From a checkpoint of a small mixture-of-experts model trained on Wikipedia: 45.1M parameters, a variant of Muon for the experts.
Below are experts of layer 3 (counted from 0) of a mixture-of-experts language model. Rows are named router (the router's row for the expert), gate (a neuron's input weights, with its number), up (a neuron's input weights, with its number) and show model dimensions 0-255. Each number is 500 + 40 x the weight over its row's rms, rounded and kept within 0 to 999. Numbers have three digits each.
After each expert's rows: "comes after" lists some tokens at least twice as common just before its tokens as in all text; "gets" lists some tokens that make up at least twice as much of what it gets as of all text. This comes from a sample of Wikipedia text that the model never trained on. Tokens count by the router's weight.

# expert 48
router:520517526461468523500530532522550455415430500471520495512500517528506548476464451493495512471542507485557503523442424483565424519575566503546499563412555481500561481493507529498515506639495512492523459538439564536524544570504455428534422557507530562542466438418519506528463452493437529513540494570518538490485468479429469523476548444549520493500509505565500529477522524478591423554501455485479527471505540457489582559516454404513576504476531557446420547532497507482401547437492493516481464499381514488488463501528500529520516528539453543489487505484508435512443519523483492477511492508483481537447481543482519513513547456454461532485465494457489424566486496493499499502471486466533528451510523514472492519540436523465479518488490482548573462555419418484492498507531540
gate0:545543552534516540486508557558512543535454464503499508506522529466522481430464463475477437567456492533498554429555495487486498435600496572508480484536489517477543541519526527489501489538430448466494463549554477526479463508513521484506544531494501590489491517518444565514479554480493472475480498525464512483541440492485580497510484501519484434534476459490514516524567468431448586499535457481463533493487515451510478501448435518487436485519443561477487443536519424422475492518513541483469582517526545475494551509505518469487532570554482501521521596486407528454504423440461483507470530554500473524456467586520518500419438583503504469413513503517494430556512489512515531484477579524524516536504502546524500412598461466535555561493377507536533460451501508426509488569479512
up0:467543501436495545466448491490539480445519475519529514444470509526503481450526512490474578515476433455501485499589531540399437535474477533427564517441522484519448451496514439549479466470496413500474447542527522485526440525437473539514499498496483506533516573488501476562524479497564557476536493530497460563414488604440451552521527449554561497526505512484439542406555589552536548516501449475469449544426525496499469483501519541550520504539511499483515408612521469527507434488531578484489508496512489505472386510555496451500545518524473533581486569541516486518509519453492534523493449525577490431552475473530552457480498476489452567507523530441503531530553480430468449549492487566513468470535532529537477512480469465441487524511502532515524528491453534535462478551486538
comes after: ")", "0", "3", "4", "6", "5"
gets: " |", ";", ");", "\";", "):", "%;"

# expert 34
router:501456483488487493515471527476519542564500483539453524475537548529457509531452493462467535445533457443456533556436467504489442569535450546537487462467450447440478457454428525515489445467488537450511551451517529529515488472519524508484451485514538553464473517533417464549476545447459461462460555465547568465530512488564466528505539537498434560479469536475542463430454479452454528551509485486551453468494528566451535465550470533447442427455540513491465444556538503459563451550477499452482487528526489451490462555558465550517576510536467535571446555554542481523594556543530515504451477546553561541446456542543485459536577516566485534577512483460453503450513457510472456486448520521537544529524453486476491552429546548532542539540447475514537510484494505436450528554550483
gate0:552479412546446415557480488510605460531477475431434506503467479479426501494559509488528460467538539513543489446546522485543498425485487507470445474560495493484532537531535534545544511506449500505569454529497527470493456509520538452458530531558526509495523492461492543532523463547525483539446485527441485495402502479531493442501460524501478506497432535497490538550490459544526472516461472445491535434445511413453486467465484548500469518513454603516426498523442467553480488470510474477521559443474509478428452475497548502540552462480463539430493502414410460473521422487475542471495533435476500490472504448462551574515473569492584547435520488528565554575466550575450515577610513477486524460473501561568496451471462493479477462519461483530524511534505537505528499483515506
up0:498500471481568523547503529419423562490533482469557478484450550509470519482454487387468536537457483512538504554506487483484527518478461502553454425529457516504518520512430494442536495536536457452535524529455473402441499504482604473489447527474476502461548514572433489491523500424483506509460411492524495514553426513529489493480548528491545465465520463507546458496477496479575590561468498440500554496472550532497486488511490492475582492569478487475508489465438548520483478446508444446502508459558492541544438488477494461460495490503450536434515511454423554563453442546522540448537469463420509454451493467459461467486545479455540491457515531507504544489440567475520443475517439516535522511526525589520456496526515527552505516561431485472525586412533452547565473537457496
comes after: "2", " |", "0", "-", "3", "4"
gets: "0", " ", "3", " (", "6", " February"

# expert 97
router:533488505521552506443544420525535553471523512575473490459489404511472490525520513467445493519485481490437502495472470540524591535494582491473469481530452504504482551511530514536486429443485498503578524514445599506447538481493465578524529474521508548543521505551509468507419558468575552484492542549466434522555500394524482493541445492528456542485582542474556421435473494458465550445534493457555503504486510487502459413501488581504516538490476438509497477532446513604562472504464543447464510480527580487489525450476574441522483486492547598459526461532505487493499513505551433484535504544488464554478452453497467490455568427496496521473486546508512499476527488587483539447541512527493554448571464516505471485492527480481494517539448510541467472414521466531526470460464429
gate0:473493534462510453572439517497462540527556477454545456460526458540506497470492462429465541502468570487490407435519500577517487500468499508513420503500452511482493537537575438531479485485560466473518468566437542447494526484521582507510461558489518528520538453475520507474512522515457474472448479516530478585503479513489454493483536513512529465551490566550509517484471461495524489461532437514482552518530512510514451507484485471525514550520492442508533531563473447521441469473518476443433477477470494562477521495583467497512582457503463511512536431466533472417501359402514476476487493509521498542448503488498503520464562499468531464437529443579474483388516515503555519530526469491464527430549490563429492509489608552525428470524545510465477564409485540499542557460471575
up0:463539532560444475494521476474487512484532451525458468487499532515452496505518512529504486457445547537490438483470508521481602469490475545580480551516516451456507504513487595543482472517515473429510489398501538508542511540577562515569492552557464448484505449468476488453485482574486485508585452531471497511546470580493533521527534507461536475499576479519409504554498507491509479457527514543518497520534501474504477527523481527495529543504569451564536532544480490524516512434455581475438552568457446566493482595436599509446479439539432557575452494487456528529505498477427514477443583499486440551510452564500519530514489587525506521548568530503498504457513533479470583440513499491487490496523512541545546470594507442511535585485531545469573543518471508492515462514535512
comes after: ".", " \"", " (", " l", " d", " b"
gets: " He", "c", "g", "er", "t", "or"

# expert 39
router:424481487523539557524517489496564523472479544504511500485469572538517494523453515446452521480509483429519555518455476512497481548553530487563521521514505465493442524519466518396563483493451533536467498466448512569517478541478548459417491457460517541486542575540550518533486477481461430541504547470518545542467470501516488504474546515433442527542561522524450552463487453491455419484469516531527510489545462477495466469471477509485468472471559584545434507545431556456584436446472523479499445523535396444493450583443492480602472423509521583459463506505534508534505489540492464497450492504497532517469554478486509427547494496558546562495506464450500514398576499512505491527452521552541549516556454441466484511439471514407579551508478488520548521507489496440533540501532472
gate0:503546556495477507495575465528496571478494465490580503492532484384511477470530477465490498531541548552548463500535464543474488508468535479437592423489492501426452473454536498438544599471505469550508485479499469500528500509472513470485436492543486507492577523441464548455519445528554491498510456483467488575511488502482556530537531493478485566517494513503483668533514535484557540523451573494500439471491445479483509512497474552528540529590588583509506359459449540539494531470502456483531493562578518467555493529471527518466414459574454462527437557492476469502527478498506518493558536440504505483482501549500470500497447523518536530455527512508527511538441552519529509525487497504511510570461495449520535518523576465557497518558535520498476528494551577443460464485489530
up0:529498521530494538516516508578478482554459458554522468502473526442527484491544460506527460547422504523499447491574527517484520573525500465493516482512529512455432386479595490555452453469500585440507456482493558497483551520463544482445590509423570485517436530534458420549554509536491467499488472518471471433482488518485468550536475528482499511524493438515497462472468465487542466478451497470492482487527601480485474485525496492480445472515476460506515435522475500473456434547439437499445571523433490544595523501486578455485473537521574510557555563501556470476420415564408479446506486523449506534440440451509511533484518442486504503515483458549542519454553572490535487517462475507489511499468475456602540444479524537458494529446519473450553507520502564508502487547528462
comes after: "0", "3", "5", "6", "4", "1"
gets: ".", ",", "th", "–", ":", "%"

# expert 90
router:546575520509569529573530508542524559499462540516485538492463521533476528538443514503489577490540520505502517511407445481489478509446495504537515535525498426520486502533425551440486441496455526487482497443466494547481470496537478546457553455437534528537467484465482491570521540434462445512522510481448563478529563560449478503446552564525440470526495499559520556472493485444472399466485533571496533462476437502434502459507478531433468512534545560553541552512409523412534485539496493522462450518482427507480454539473481530549475460522558583522441493500531544531492501555541499496483455524504550449479546524499466476529487459542516517547532493448506548430456490560480441472492495552488555534506456490459466574423526514523590540571466462481572480519484447439491590536470477
gate0:487570473455471515535577480514495501484467490467584503446438524450579563478523512478466521540484553464585510544566533443477481502478484566539440508548482551562479503536441514511452405491520500453573442443492507515497515485435559539486504457475565434469536458512553496481518538527475483501485444564477494540487436635457535501486608504468533510530543489507508576554459563539519419502474475497531510536465420512514497520537451445503478506558480514493542454482492500522502484475575465493479569474539558503409439514491501529444445478528470449541451434472509498529375475517427502501473490504444479495504538504477497534518481460440489585529460519478510425527538457503503516510483475539515537514571499486542521550508456511531518542478475514504462491456499554523530547566431518
up0:525495469575521550480487525516521507478484518535429470436490523476393519452431526479491537510462470564517525470481486551530524552542508462464462504546475372522515486473515468466521567599443514549507505508478557410474523518531552549553495480446546544482532539518503511489536500543450516503550577491469532584493494493496495490566548450519486472538507515480513467526558520476528475482472524433483538494500558513484549475475541492536475486443505481443516602539462469465561518463536493515453480497581468572528442538474484452493606528494570542520450501490464579531503397526560563570517548477578491506447489443482527429515468478532511528514506525541497502484462529492458513562537518490524488475454600543501480476490579491407530550521510440527479477493486460498509515412482443
comes after: "\n", "0", "3", "6", "5", "4"
gets: "–", "-", "/", " –", " to", " -"

# expert 76
router:510450463479487489517465538474527555576528492510467521492530561542445521524452491469482506438508447457463535545422475525488458564536474533521486471469453447456478461454429542511492448487490548462511559470521541523523479452521528517466450497500549567479474524512429468539486546441455479460483547467532579467553512476557470544525548533504432544483457545468521471423456480450448544556488500493560463445489535580449521469554483526450443432463524524508470446554546507468559447549473480456498511543514491460486463548548455548507557519516474504559433536563542497535582574552532515509459478573542557557438458546533477449553562508570500567562517484477449515450506456493477456479445525511520545523524458482483480544442523563544538525537431447518535509487504518416456518560543465
gate0:543462497514472492504502503479462495560422459461537512566502495552488502493467566563562450476514525506489477463520467478507548397419558466441482582441534503495521605456549449425493571532509507622557457464524514393459465501455522510492563575559480500554455505518501491480550476476507457493532471513528464507499472438514488503446498560463511487490450457520463605515572483470560470447505502537480483528532535478538511522540529496531444483441496477481484548512547437514474556488547434525511439534489482532516520481485526541514423525506548448418429520492471528402521467437447528539506493462457487429519545472429482504514470464506510529508471446506481444491510598450542520537478448493467536542498453498452522469462456440486498503473505534469475524536491453553570516459461472
up0:579499503476462542486459531535514583504521439470482458479493441530506502571475420518479520484470493536500511553594457539477558542499518568484487588482463515485544537434565500467472482519478440527502592507538431463522501479491601528554523514506437493527445489463531500506550578467484451522521437515567498453555484486503560437534508510502517468480528440599449514456462512537512472471567497471448586529479481369548532539460570465470493487481542508473509467518519561487497588480532514542426498480534544501534489456528530542449475518533489521499445469514507397437436501460501507522474535459515487445501490507475448543472468532540494507510543454500549519501495548528493503536528443529452518527543603507428508562532443565473484498532437562490474488512493476497544460529537440
comes after: "2", "4", " ", " |", "9", "7"
gets: "4", " ", "0", "8", "6", "9"

# expert 115
router:505465482479492511520475545486511560566495483507473529468503568550453519525454501470497520447522458458478537542421460528489449586518467538534488490477449449475478442491430540517480429470491553464514522469507529531510491455522526519487441497515522552453496541511429445530465548447469470474478540448545571467541498494547472535505541524493436543483454524468528473433443479447427543545507489486536446457484533559437542462548481544446443405463546541499477446573517522474537446553497487466481490548534497440471460537552458526522566515552462526566437538548524491516579529572520508497467465544551571560450475543542467462532580536571489550561517487477448529446508440511453464494463532539533556510497458477466487558433532550543555521526439471513542494487491515422424537563542485
gate0:533583506501502530386508554557488462443486530493470466489423556540525549468508508512454528550550491527503469446513476485385554387494562520489465530467535494536567526507517506548463580464525546509482422513589469500555515565529468449560518563510512494523507514493547600529476464504550506544470467497486509479445466468444480477407494510508602521469523470495446522518548503518529497492517479464492556439483464504472510478453553455548485505489514474554473511466468593607547575501522466513520463519464450521486533508512521509431486561494555526479484512527497549508504436497461500499498457513530503490543446557431498550502476493528459470449479474541509488503509497482538473551447464454466489463483463487399561465461470492419466475530459501451496468533506411507502535453430578
up0:508568451567441442528505484478528465472498527447446525483483459502483498538460388487521445420484461490491487497509501504507422545510525502528493510526532577464509514489461556486456508541496508485480470479494486477494480487576499524581556468507440488489559460514499462417477477534478536491447435475543523446454569472559492454522562527555529501518557485588441425492487499556536500472525487494541485444501537601488470546487484512504534533533548470501462505523483551421527513473527569510477457389505503517495494470514493506490480443411516460539437436463472503498494463545454469522500478419470538512508494438555516461490570440501449528411517570548511489483536500529539495492469496473492532569507535440478439444574477451442494530522437498536608426480429526469432472462443457
comes after: "9", " |", "1", ";", " was", "′"
gets: "6", "3", " P", "5", "8", "7"

# expert 117
router:468500457502430540582547516522442440536509521462528526579403457509482537505431521472535544477399462500552484472521460484498462458489506549455470485585503485499478431478450484450496606467479559520483507479457527512530558461419540468484448446456512507459431568439467499483495517486565495477517518444509548447526480546545453509522509459457474474490478558463499564513463535487478480481460470508441493501510545456539436423435462506474470529496482509519467476542536457471444467453492464597520452485516512523516437556442475501541553555504525458553512453488546466492481535513507434499520525503519550396443570542538548447516471489494452545464439571491478520468561513502507517554549539516559523546505547500576478531509513479491550580486506492473586484451421476469535530528532460
gate0:517529582549480462395466485500451428529569475486510508522523525483528548446541471594470499504522515411577533533499526456548441485473490542546557547510537494557539542470520509513515480514520497443482463484444502525471477448452521518441497547508503452500575520459465421533576497513481530495445458530471537435538515407549481525501406466479532469508505494458531533544559514450483553516538547398505438523553500459526469420520500508516516521478537534488526481545578490500470459498486477506562483523533544477552497491524438470464540510508447510503546537489501502570542539471523475498519476506472445451480453529557529485457478536488436452528436519481510528539494418556472536500510552459478417539456501489484469494539499465477480428525491622455570476496508479519489414413435568
up0:552536558479465537528510508529480549593544486511520546464471593462473514523497523432545556486485493493574518492395516569458489480466528448480449520502534437470463506451451446517495512556544416525457438569522469436503489492529539517523436481428484531503606420489539518498458556520476404487541503525483505558440444588522450506507534456542422491500479512480541511494430414495594473523453593505459527526486470506522561460512523471537524508552440454457450467482518485547515499496533476508500564514466439505462435517510526517492493497508481498506492451564529523446481551495497557438542463474491490503438457493464446441487509501462531492497499529523518498562434490483511438511445517580476450505473528468544440491561524475493537522502533491542423556586530508453460469464516537
comes after: "1", "9", "8", "7", "6", "2"
gets: "9", "8", "7", "6", "4", "5"

# expert 26
router:491456474490475502520476539488507550555497498519458522489549570548445519528464482461469505452527446446476546541427458520493456560538458536533476491481443443453473446481426536520484454477487553470516553473518535518515486448522520516472444480513539561464467533513428472543489547454455464464478525461544557471523505483566464532514534541502437540486467543489524454438449468451436560557502484476558443445500515562445529459562478533450438419455517524493483447553522505464560461529498480455497490547510487440489469538555464537522568516535465527576459547538543493518579550558531517508451474544547564554445456543539471447525573522568469553577508496465455514452514452515435452476440523520537553538528451474477481554439547564546551530539434471532517499503509503420447535555532475
gate0:502519551444574523486462470434520496405455480577457460488515466542521504468510541503508492582549471533443581418492526410502520525459511451443428517518573538431505526512493481499527496458486540495521535528543457403501572500483535510488491432481514462580479460539519519490523491531507550562502462572454517527493511472500522547522480504579471435464490547542540514499544403511530468471523478492491460522502477550472502541463467469478530426487491581529469516546547489539501447448540494463478552470469529494429474537490438486497467420490509484436534500485492495473509439466504514542510554526517454501536515607402500543459595550522519458430492474515519504469483590483572550485563455495479527490482561536472449447539540515492480438509513435436515530513426570466515496484478525
up0:458474483512534516483493516452446521506520472518512545540468495479567514499468492509494546505574476526519517501496443521511542537537509532530521504571454480540584496482461467479502497462492462507505466466542475548507466490565427463644456591618484528515532494434570530521500463505551540519479490454569534451487469536438451548511513543473460550506485523434442479469551546545549459502514490509483460501413523497534419440508518532516534484474501451545487457551484502533495501448526454488508520470470432501444496486448537535416466509531451484504533527494496494596439568556448484524504467508516537497445579587431517518493480474477539440433469558593537509523463410492526488576482520446519511600450503464477500507408541510460553535483447546481522497489552487468506485493437508
comes after: " |", "2", "0", "9", "1", "."
gets: " ", "5", "0", "6", ")", "3"

# expert 98
router:539509547430450485445485558529505421457417485511514469459502453515477514480463421529512463477548509489563478545481483477577456550592561530555500546449513490510567476461450520505488492582469511441509472540477537528503566550526431516576508538497468555546462439419468508536483453476452583493507517504466530412512480440484485530481535481519511442415482509515571499496514508464575483519589460464510500440490540503471574535561460425514605504478555518483421586508530499541426521483523446496458491538398488461512547455554476503501541543539464524520521473515465483502452524469512524522491515516479470544491450519510510586495543486500422532493506520492497430590506468480467483484488485497548505425516520473424467508558505534508450478518478478495531478542441440509452465498507544
gate0:471486497528544560506495511526477481502524519578495458479525537541520467531450532546497446545473475459556493598503502482553543492530489515592461483514451486554440442515477465469534458515496440493430468563471547463515439446481480479364524502453521566541533478541514538493466538475500503526463395474454437427498567524542476534484495490479490516555449520550593508444517419494474497532480495513471610511507571522552512474531524500525501485477518506519485476467435519517488562479550528515469467481487507438480506552497496539480470513523531513477499516440552565491546515545523504573587549543489469453468517521452520520483578510452415585484499551428547532484495514564524488470477501504490473427438445478511543546502597481550469492517541501518433477497457484527494518562382493
up0:547564516459549540482442514469530552472495507473536502511521450536509517487594499520539464462483494510500567451486482437488532592464531456635489445544535529518533543491488519495590459484599533498510561449483484515537495467472554481457533491498522465458546436500523529466514507398466479472521555523481502516539557474474541518495493523523499479476548545464447512473482566453478512480568470527536531425556515481412562455496503460504501413370528531415490542456488514601519493556537520527492492496530549509568502542544462457525500539569482515518465470557557505581553461484504436444488481515477441505446465543536397495478453548478491429466493469483540527503440506564494511522457519476474490572513469521508514473510567483526531495505523561510466470425484508468462491529511479
comes after: ")", " ", "%", " —", "4", "\""
gets: " |", ";", ");", "\";"

# expert 125
router:511464477485488500534471520475515556580513492534446513470545545545449505527449484455461514433531475454470534558442474544498443572548459536513477476460448440453488461482445539497478461470476542470497546482521521527530491453522525512473446496511519552470475522513418454535488555470464467461471548466550582471543497484559480535501559551510428548492462534455530468437447475443437517547489497495553444449490523557452524469553464527441442423456539526495464454543534517455552456538465479441495486536497504445476464551548454542512559529525459517576454535548544474526585550554527524492468476543539574549455452539542479457547571519552484532572521497464453506450513463500505454484449504535516550525556464471491476542419537570549527530541418453529527503479509495426435526556551474
gate0:486532502422494531468566464470454536511505479488495502435452507497490506507436459484467503589475542522514543489456521489489477470528459553480482522459534569508595520557525497533540502513517490523541508589494504538504481524478449518550524473521491542474504530525433549529474556509514528491469586536506425410481456529477500434473441430497551498468594444468503517467491489544434486517549460523402580542522496536565592464500521465490431526496508550494523532435466487540442460538486489521485525439507488522553566491500538514433484498531503441476505507490396492498473590443496525515505560538433518499528503408469456552514453488466520474464524533579536482524499438543491499481397519397438456492542471488496561472543483440479552519425455436527444492503533489522512467508436502
up0:550481519441445515490513541501477537510556500432486484535450533512425456538560524523495557585537475507498574482587609511487488473474487561529460496435533505501475459447429516556536550451478446462481490457534542449482457499495560485503495521423501557517439439526511489512537510558469512431534517406453522471500541550471471544512485529457468464535534489456536503466531510489500492504518509461503475497507568454592481492492542488505592464458522428466540476506454582495453518540455551464515501450469497526571512463515564521499526551485489569536533495563532488457489493601544572523508510488520539508575497544461473508466574499511504504549431486546522463570454478520491427467472429481560490507460572584499532519524528518616523482481483438513557577500484522538477516506465503
comes after: "1", "2", "0", "|", "9", " June"
gets: "0", "1", "4", ".", "9", " F"

# expert 73
router:489475462501497506516483522483510566552501510514473522481531569533448519527439479471497500447518457452480533555431474543486460575522475526506483478484465451479475456458449540507469445465497541471510554486523536516528487467528531520488430486520531549467481525510419473555479546445449435465470566456533581454534507484556479521505554552520426525480456547467532447445463469455438533552499501488555449461474525571472540452555470532450444430460510513495466431558518512456545453537478486448490491526501484451468451533559459536513563523536456515582435531543521494515590568552513526488458484545550571562452460551521465455538576508565473550583499482485464519463521455498422456472458508507533545533527435480478462562442529552538577535533452452529531485485491509415452519553550488
gate0:500521492458420490574431485470503491523487565472532456469512419415435476513442449478539461555519518522493498520497458497417541473517503487468444585541448490502479500511471523544569542544529469457535497547432528471530533520478489536481488537532490475494508478469559490448468495590533527440526497436573460401549542525527489514496461492492514464438468559451517559493574456470480471495473505519487487465536445435484484468511548486497527516534485581490471552485490535529486576549493502557525441476448432559507511443457521478528516460525484525584547494550611518502555478461499480468469489458482525471535447447459513569449409459526471550518532509521484556571469531422524538544512501497521540505431474530542485501472518491511423523416579538529497491529557533441476498453531575
up0:483583548507527508496473497495490503522443473533535568587438547525527478554489579534584511547427569503526563498562491502515536477495442430557483474543528512498466546495473580542462547498551490465502526504516525519523525453486495423474494539517468523502490514530498467511427459464495461473577505489488533563500504514538511510446478565540484508494481360457497547488561585462497485495556432468498546571487476474515490527537469499507572499477485535448453522527460533527482457493517467485486526550524465445478499560503399508509425532496442550433497490432522474528423514542476497534483481452531503488489509556549573536529500530502426460446478534492544433465542532566474480469495506522520579456547480501541517541611427488477482414515416499503543534544467524465475526507570466
comes after: " |", "3", "8", "'", ";", " -"
gets: "2", " |", " In", " two", "9", "°"

# expert 122
router:494453484486478495517476529481521548561509494523465535469528567541448513517449482469468508445522462457473525551439466554477458556540455539530465475473457453463495454476433529513470449480491543466507560468510524535526486459527523514469439485520550557464469532516445471546482548443459468475467527445539561473535512487555470540516572534510428540476463545470537457452469482455453560555500492487547443441487522539451524462554469535450440411452527528500477453560530529469549434550485488455487498536512477440477449532545458541510560509528462532569441539547549506527581556552522521496451476547553558553427460538518473458538561513542482551565506485469452520459515466500449446488444518529529557526525453484484481563428543567561573537553431446528541499485489500413459528566540476
gate0:451538465572445492531553468477464500492569562450546431482469509517544562511546520454503547579556599559426550477512453572543542422562499476522537431477482511617462538512558489478434502448453482520526490440445499475442498497524508463568516488508491478496558530459509558493444463541489567463517454557475528542536477440502529514501459485480593518439497475509499515500487487515564483533543500490541496497465570460456464519477528445498455535499474527517455447450399478505583474453484519523511495495455512458441504460499585491496468431490527464524496522458496510538491516525444473624516511494451471537545531540465523534596485437439468523523451489522526503496541548481534531524478527481570529448516569549493471465528553475497502528458511483470470482558447457528530443533499531
up0:491485476506551593470497452489494517521527553488479530569500523511403458491551566495496502586560531576593549578496475473495513462532496494586510432513541507556504454489532537462502443505541475473512520490436421532529497560482514512516512543554519492427535401502495545505474505516526454498469509495498496595515576515561463536499492496479467563482515543367466488511460496494499524491503531474554491517514565483502493485469527463490448552553457514446481481498470535506559440433527450487474461459532505493501564455520492595473501505545549545422482513526537449535510486531432459490500481608501457461529564617419525476474469454478447482498496504468484517484486470494585500482470448480475496485517525491431534517472482539405525512508474465484552498477520497408525495523475421
comes after: "7", " ", "3", "1", "/", "8"
gets: ".", "8", "1", "7", " E", "9"

# expert 11
router:500461479483487507518478533472517548553514491544448506481537573536452509517451487464477498437518453440477523551431484539489457562532455540521472474474460441470494460471440524510479447473486541456514559489518525527521481449517522519482432493525554565475468524525427468541481539457473454466463535471551565482544508491558493524504553535506430537482468537479540464442435479455429545557496482490539444447485524556453537457560461548453456425445522515508472444545524518452565442549492491454482477530513490446470462541560448540512568528547461522568449551552550483519581531546525516499452486533562571546434457531541462459553571503542471551572495489472458523458497438500449426480440511514539542522530447476476484561442545534548553535541430464513537483469489508433458529567545471
gate0:507528543551534492432516502515495476396533508551507440471499481591453524526480599595510440556509502508504471534525444478535511519535456466520462510470505491530521504562502517515539486483546477460492489492492603445432486464515516448514496472488490518490520494484462564500491508532593486554513462477468477516544567533483499524541522498585516449457508384498460562562456456483546452503408499541478543467541480494491575536492505449476507454516460478464476495451508522507486520442459552469468458509469458550521461474538507515579507571411476438483524501433533491490462512502485434568481514454522488482411533550446431439473493530452561554486528502496471506526424542521546437551490552505559467499453442476539470540529522437511503432546471479538508534526602498566499485483554566
up0:494499504529509476493469548511573424520354508538554480531501515473524541474476460541393574447570519499517511499499465506524536471502473535498516525439480556547497518478502494525457442510587508523456465540522543466481417458486550502566477494488508505516506517529514453475528502547503487548423543451498541454472466443528470463504421547564540521462493465492547458551513458531576436545446563512515471508481529556437475495497536482473447450506527475532463512487466520524495494459429533433484487511538501581474474515520561591480565516423483539413465522531481526567556563543544469487503469456479519465462504443475531605580451561495526582455482533507490584490476489508460478519477477444494516486554562451492544516489490552489407547552552500491555516522505492547496491512483476
comes after: " ", ".", " (", ":", "3", "_{"
gets: "0", "3", ".", "8", " New", ","

# expert 63
router:502461489484485503508464531479531555565508485525450515472531556553453504518453486476482515441529456438468521543428461527485455558540455535503486472487456455449505462456425527522480447477487556450495558467515527555550487449532526519475450493528535548466482527517419460554475532430459467468449554459544565463529507484568468530488546537500451543483473545468536450435437483456451552548487490465542436458497524566459532462554474520435443424459525517506484447553522517442557449544481500446490485514530493440482461543547452534518569520533457532559431543533538494506585548548537530493437470529547564550451463541538475434530570508554485545568502479465452513461525456508480452476461523508550555532513456472482476554432555548525555529537432454529535493476491501427455535555538494
gate0:501565520517515498543513524505458465489497469566566445463573527551502500483563506507568530544474566493501508562475512475504459431554443465474496451467493565505518495480410487481556523441520517569466510504508574523433470478438511496479495503475538510458453420418570504489460528547500525471504520509525449461452518546468524540544468500568517506473488451526456557523560523522549466427534495523403528508537476522458457535522481497545436543478467461544521521508457485593406539466533505510499480427407508507473503459497468493503542507468442468480525452536464499478485394524541534513475513496430465532511504492576455530481473465403500451475483468498479466553486460455534558502510496429444478462504477514569428518621468563497441553492437520502489449472467519533524555459567504
up0:503506496454516495528397504514412536420529488529464535536432486551490520484522500427555492447472497535495569455501489512492511555487513510478439471453528489426517487541546453422484557475515487557464462509539529424536575566493511558546554442501388443453442481562464521513475508527507446470544503463526527507472433568559549547509495535532471537498558510535451440483530548533479467576475455458537422500507519488533504516535460468575519546509469495534529547636480470552535525528546523465531554488504525457534465448471487532521521504510511517501507497466457507460473508488474461620437500448517564500506470543532542472503501548554476503459536568543425534456515434586523476494513474489538467540491487525511398469497501509449525546478522511512490539486486564458506464447552473
comes after: ".", "2", " ", "4", " in", "0"
gets: "6", " ", "4", "5", "7", "2"

# expert 85
router:515448470482483498531474523467516554582507500546472530473519568540441509529450486481460513446505446446476536544428479532496457561537466535521474485476448451459482463479409550508470471481479556451517545468514530539520494452521528524497441502512544564459484522516434455538480540446443458489473549451533558467528513503562457548510556545499456547491458547484522476444443478459433563558484502490565452461479514556459523468562461514426444430458526515509475439554542513454553445561482481456475495548521500452482452552543460547512566507534462516570434542522544502525590578548545526494467478532539563546438483540513478445540560521559484532569495473473477526452513484496510456492422516524543548516532454480476467548434545552530544534533435444535529494493505499427435526542551486
gate0:514509518529483523477498495500467486506527488455486415560563510449572524510398498512512467571503495451531590568513505408482513419442475431507493545462511513544553505570494517503494579553564494457532467533493476543434536447470445563448560489558474499520540498487468511511525493502428485521518462499479416567458501463472488437500485527503550506480573563515510519595559532540496454481525461442460531560507485442497508481556587399435517529558493475515537500470500553510521494525468484535503454514548494570502522471473513538500535544489551496530525506531533437480513512415497541578506553482484483400552604450506500492476514525488496432503504500552546506457524508491567556506454558432454558462539532518486474448477464446486456458528444526474504471535452531529503470454463522
up0:516463534524447498503549483522508469501436533526468435543525542505499485512577468549544528495517510566469537498420421533520484477485513558536535495412462482470534489489432499490527574577422481436494465466480488499482499503557524524461589475561449490499469551511498551501438484534491514453458443532457487528536497473509490452452541387551483532540580482518503527524538449442439494461547560547499577547454517409478535428484493483542540461455490582542549502536519496489524517560535509451532509594480477530558595504589445568581566512463484471499554453548583476505522529476498522471441498528501523499545559515552477499479485470495525509493507494478539462476430471537510514518528456578572521433549533488460451489513501467498571561487506516441502516475523521514480447491498534
comes after: "1", "2", "5", "7", "4", "°"
gets: "9", "6", "3", "4", " ", "0"